config.yaml
d_expert: 96
d_shared_expert: 128
router_score: "softmax"
routed_scale: 1.0
balance_bias: false
lr_router: 0.00179
head_dim: 32
vocab_size: 8192
norm_place: "out"
rope_theta: 10000.0
rope_fraction: 0.25
attn_scale: 0.177
init_std_qkv: 0.0446
init_std_o: 0.0105
optimizer: "muon_variant"
Below are experts of layer 3 (counted from 0) of a mixture-of-experts language model. Rows are named router (the router's row for the expert), gate (a neuron's input weights, with its number), up (a neuron's input weights, with its number) and show model dimensions 0-159. Each number is 128 + 24 x the weight over its row's rms, rounded and kept within 0 to 255. Numbers have three digits each.
Before each expert's rows: "gets" lists some tokens that make up at least twice as much of what it gets as of all text; "mostly gets" lists some tokens that are sent to it at least half of the time. This comes from a sample of Wikipedia text that the model never trained on. Tokens count by the router's weight.

# expert 11
gets: " ", " (", "|", " |", " \"", " a"
mostly gets: " ", "|", " (", " $", "(", "^{"
router:093119092109120137114141125101148178088135161096152094114159101136122135108105125126096124082136115130148135149113171095108166172128148154114089132127121087103120156087101111142171114137150139129116152141157110140186137107114111133109086151081119118150112143137111108156178107138159092165099098098137102150108139153105152112085157115142093154149129126145123129114148096107157130112099131104131111120157155154137104123126094106111144132140094162148148112087159141176120137123083130
gate6:098112082151156113133098119127108139119097118131119101142162112093118111153131134096152156106170136076154136100140111147129131106115148139088140122088125141127134116108099111097085146095136096165110139149133144153108156143128158127168101138108121136131134090135163111139168147170132132159168116118090113170144140152080144121109140130133116139106170149134117132123085143108132124139155113067082110093159098131148148080117101135097141125103139121087143120115173165139106086149148086
up6:123100131104158144108114079123135140149070151129140083162155129143122097111129147162143138119129108160125142140140112174096105115151141132116127079145133143117160154099111104130128142108092103147132171130105136119109141152075104186077115135133119110114089090129139129105116137142111086144125128113102150113098161145105097129104133123116120110151145165114128128090185158123140106115151115143067128113139120182102096124103137105079108134124125164158156122136120121133064121114089128

# expert 14
gets: "1", "9", "0", "2", "8", ","
mostly gets: " such", "ially", " Jr", " et", "a", " von"
router:122161113110134103171149166113108124097143072104162113094151144139139186113106182164105091121109126155165118162115128097106097155129125106097120105114104160108110134133100152139133144150106121079112130108140149122147098088102139136125142124101122167126153120078137151117167128109148169108141129132121142128148098131134156132143083133151164127143132093162130117099131123124117107145116135125113144137129151091106106077149126174112075150104150077106121119116151139070130093149128111
gate6:140128084133136097163102148132131133163077095188141081144095134148126167151186131121131078158151102155127132107105161137150133091093118167101093095151139138145073113140091084132160142078120152154110133165129098081145124112134140116169125103114179129121140085125142131127163146156135136098127108106136139127128118149123136113090159126125118146109091108143165153123126103126088113126129143115084101128141116149141120140150120152160160110134124138120117128157150137095101099132145127
up6:140166143121109157169118143126119147148137100156118124080165157138117160156132146107139090130128091141124165115128150125118118086110142136122127127109130128139157120162136081168132112071112127149170115181118071125107101121164139092173097121134132200121127112135178094125154103115159125085109110120125146127138124123162120127099141106152147114084126125134111145107164112134116089145117135128105123126121089143178131122167140117145120118091133148080128079147152117104117078109142127

# expert 5
gets: "0", "1", "2", "3", "4", "5"
mostly gets: "3", "7", "4", "5", "6", "2"
router:114119158106138143132115111097102075123143163187118125102094103109150108081167161077080166130101097137100115117133140093125111122124161109154151115119124173118108106089129111138122095134128112112118159152141164148127124166124120150111119137163103138120146163119132130128099099089117131131102140110166121124106113149118162098126113119155141117148139090161142102147141125131126079131137114121107123182124134122131097127075158077136061090110137157124116142180112144152134163133125113
gate6:134143107104126141143114145154151086139159094148116183137112153168117159115112115135098111136107118115129113145149174121170104125154158107060153113122148103118164119175133102192141149098147133103100094141100111170109156125168139104139152147151122170144122128143135166157130115086143112163134163115092123116146096175101137106146112142112148132093137133105150146115112094127172152132121154138127152109165115105129133122125109168135135111114167137071130129126072125130142122121137097
up6:120109130095120140155147151135136073126147122152117167118119182105113140101140127184094105150129130100128152141134162126191115134125108125092149135123165139108130065150155115187146154103128134124105072142100139162140154119152139098120147162155100152157131142137163112128125105134169124118145151171079130179134095164104139126143113091162135137096108107133132106153097136116139148122130174118143152123166107144118156143147121181129142104127149103093135115129110120111132120130146082

# expert 12
gets: ".", ".\n\n", "\n\n", "\"", "==\n", " |\n\n"
mostly gets: ".\n\n", "\n\n", "==\n", " |\n\n", " =\n\n", ".\n"
router:148093137145114081154182112138099103126146117197134113095111171112133157143147096131147096111108129112100121163131127201161132143109119134114111128135077103135085138117143119168140144126154167109106170133163117109133093118170107151169151140157113108096106133106137088169118130161141138144125115142141139156128117127145180118117151165129126174126164150147152119166105135137110159162147135144155141120140111136094109125129142147129159136121132109126148112137100128106193129109106145
gate0:144146076133118126121151156130123174145135130139155105159091146120139166166129124105135086115118138173121161130132116149118130122117097103174118124127127133155127119170120149154087133064123136092105161121114088118142057115147146113127099119124131145135142119123148111133122152114141108144161152121079143129148148126115136110099161095158091177175105128144148149117116119122194090096135114124145155115131111156134174174103151153133145167119146086129107107108129153125099119108138172
up0:105139135130131114061127091126132155142123077139114179134138125144110130140134201142152126121161118104131125143136113132113115129111141110131124137128137116128123120125180127140109105099091183214138107137168127175129095112109112171108114127132128138136140082094060086137103123088175094157100111153113144154094099120125100175119126110131115145106136132135129168093107122129142098124137120111123141167143140131145109150114127093131155141121098115151126123140114127110089128097118092

# expert 3
gets: "th", "ar", "at", " the", "y", "l"
mostly gets: "th", "In", "rd", "at", "the", "/a"
router:158145145109129119077113133219090114131143184098112141174125121148086110150124152145140152132145140155131124118136124111137139172132117144182126129121140136129164132162171119109112166050099149155133123084139153128110130148091133121148113081121110121144113116174137126110103142076127122110112141123100106137113143130144098173139151105141121122115117107093139162136173126157115108114133104162138141131130154079160127146142095085115109126131090119148128129131104125103096141106142114
gate0:102127111139095150140137186167124124103123160133144134149131106111192146110137158124119121125145105165119147200165147101141121086129144128146135137145128169108111138153107138121126150115126134160138115111120118174108132150137187119121095117136141089088155145139130135129139089085167096130124139106136132138083088113163075133114107072115144132151133124122102135122138165122148128059114124115165097129135151129138136148074113148135139143099094134116151146142096178112137140103116106
up0:144117096165058133104119131149135109127108168118107137117071109111131166093102174137136106151132136139119124176145122146154105105107150150121124142127124128130107094123137155164115122095124136132138133137117101104106136148120137161168180166120093087159140087185120176104094150114116129117119110117110135120114117123156114102102148098110119162153123121138093142124168130159090131098166154118109133135124117136118088102167156130096136093108117108154124145119106128137102178111063104

# expert 0
gets: "-", "\n", ":", " |\n", "–", ")\n"
mostly gets: "-", ")\n", ".\n", "\n", "/", "="
router:101123076135140124119107141135109104118132152168116156116130108089136119085120105115131115107126165142102149144141125146153121156110104138118113155143157140128112140117126113179113150144156134140136100139112114146119097118136117145170102125135102157152121155087136099105159168113114191086157084089137155114127171166119070155117131165141162110133125119156100130128144178165168124172114119123104155108168114153131117157062151149138150091157129094082136109123144113144114122115136108
gate6:133132126148127140168095119130125129139090133154088111102117111142110092137165104082136109104153133128132123139140108118128146127160100105100134109152145151129090153103103162107098123121145120162138131144181143131100122110083092120115128154127176109149117105130113108106108120133124108075114124107144109143110113122079158082127137119111134047174127113127112147141125138117166122117132085102125131150152078120161120124139128088081110130177154148125173152077145123097111134128131187
up6:147155133161107173125128109118136177114101130087074153133153136104135111130125131102122110092131142096129117152151158101139144099145113159114067123139124117134147127104118118146092108125120125172097117169146121115108111131148140084101111092102148112138132096124134148102113144140125168089102079114144145075181122116138115120125128159150156119156167104136107132132129126117181113115127107114107141182099154150163179092124089117118147114151087151091102166130123106113116128145147167

# expert 15
gets: " |", ";", "–", ")", ":", " –"
mostly gets: " |", " —", " -", "=", ");", ";"
router:171101121103132123099143091139142109102095098151121141107131101129079099150107133127119114120154111104112128143137171123157140102117098064135111149132166138120121119147150128113077109126100115148154084127148164165103109128156137167119112135039146108150156158144084131102132121109110109128094124134189138135133119110137150119163104105139160117114117131168143123118143132120103167088144093178102116104103143147167155132120123149151139146169128165114157120106126148142111157148104122
gate6:130123128102131112136126139088169122134102154147103131125087141122138108142136123126131123132105142116125073129171075139134079128149139178099125129176092141125113143163142082165118120142120121142096178191137142113158136101128119124122117150104142124107067149130169148136176163123162143132083142111107117100107081129092083128153118112149149124151111102154129129134126121122160132112130136105143123119136120127150145150114139187126140134128081162098175102160091088133119125095146105
up6:125125139097150098122135121126160133124155162115101095123110135124132110113168098105134109139134136105134102067145150098130120136132142188087088118164108110112131125119150103139120135147159132125075162148123105103209115114149142163102143132107122111109095153144131155122144171134132121136132139116156111141120192106104136126181096140123114159104073124138124149163135124102162119171122121117129134130126129124139141135103167148154159137107139158116153196154101136118159108093173105

# expert 4
gets: " the", ",", " of", " and", " to", " a"
mostly gets: " and", " of", " to", " that", " which", " is"
router:107139112127100149129107119108172144128103159138104106164124121159145102145107130137139133164112133138111103118131106119125119075145152120119131154144138113132115191097079117133136126128104170125123123127116141147112129187139123116172145098131139112098177143100130090155142156118134135164086149158093159088123082137143138092124102144126161144095157138099152145120169158102134132149122121069134129094120132118138175149147087196144101104134120155128127167145123132126175122130114075
gate0:123139122073156135191128141119138117124181145145089091139100120129134141116125082106139108120151121070125139082086150119122137157127097148174111185165133101108132140144091118121146165114092105115118122119135160172165141141106146150091116123101147101127147147104148144165164132112130143148110135106146138099108101143125098119135140108105122165135130140162135102105139113150122129101146098112113162144154115137146105172103130156122183117139123164170103173172111109133138115145093120
up0:138154144114154132092114069128132147100141171153147116123119111135133072091111136121118158144121093114130100179127146162139067149095133116147107122142127108142076121154122139065146158108143155145150112124157117148074132147096124133077121087091155112103122126125112142134175125127129134129098087148158115132141116122110140132075176152151111152097106153092117118106135148140142126125146119119140169143162085092133142106102156143141142148112163118084155126140095134117135162105121131

# expert 8
gets: " S", " L", " B", " M", " D", " A"
mostly gets: " M", " L", "==", " F", " S", " D"
router:055117130153105123139114164096134144098112125127180160111125106121117089123138121136136166100128108131123138133118134147093145134106096102147173119119161088150135117141121116125106099126112146136079155101126130136134101126159137100149148155136157129149154082134132141131097139099085110122139135095170129158161063111129142115093143121109148121118135107128168146108132138147155130069133133186129172091114155120136149152061163154129120113115091160125106155121116157151119109084128114
gate6:108101114139128148132109150170120149147155113138092118150131086147143083161145157116090155128134126152162131135141130145113130123141120121144129126115110138139150116143091155169096145134137157120108139089089064112129125132153117144158127116095144114138136152138101171135103104168152091108152146105149142132173130117138185121121143121138111173081152096154095109095128148174131118129152174108118147148112135158133107120117135122104167194099123172119124104138088126076165111091143156
up6:100072092159102161113121136139096160119116128120148107127112142136104097128116161131118134113145089111125137141139134132133121118152146105137082152176138119134053115127068141162092159107145125101123137107117085137094107149093093099095131122116197126117132132137170137161141170121147092103101110102156133139147133124130159133137131140123112116084166124098104140121109168145166133173123146140149124123106108135126075097134142125091104138116111133116114105093096169108096147118129159

# expert 7
gets: " in", "%", " at", ")", " In", " on"
mostly gets: "%", " km", " made", " part", " under", " in"
router:145096157104158117153126122162125143140168141104121154154091087165125113126149101096140137145113105122156130167103168090130124109140127157137144126131065134148135121120094188122161131138129155118134121141107112141159133118182115136085126087115109135102086149133136132177083138137144103179082079166132108135147117113124109139151124143115138131098134154109102128098108172124134136095151125092143148105128100163114113108155132107165105144076126106134162104144122102154125162149093121
gate0:125139157131163104161137099136188141149081151137072129097177131151154110101179085141104124143120106164105129141158131081133114132154137142113116135138121113141108094159118097094090111104127159181131156122106153118133104106140133140109129105135151148105112169109127096120110136111103129132117115142168097136113093122157115132131101111121098110085165115125098164112117100124125133108139137137106157111097156098108110117096113173098168117122116077139149095136134113101138121173183122
up0:150099189143177115080124130113138107112101207158134129135152127098116115108170120144142119103141098108126121130120148140118078169113151137127134154092126147122135095087132113103088087118154166143134133108137107134113153136174152174167124143113138144133121162162123135150112104089068127186124103122159125099130097138110133118087125107136131102107135108128110113135085159097115127117141126114098136130105126117145111141109149109160123101088126120185148088138141156155125129117122135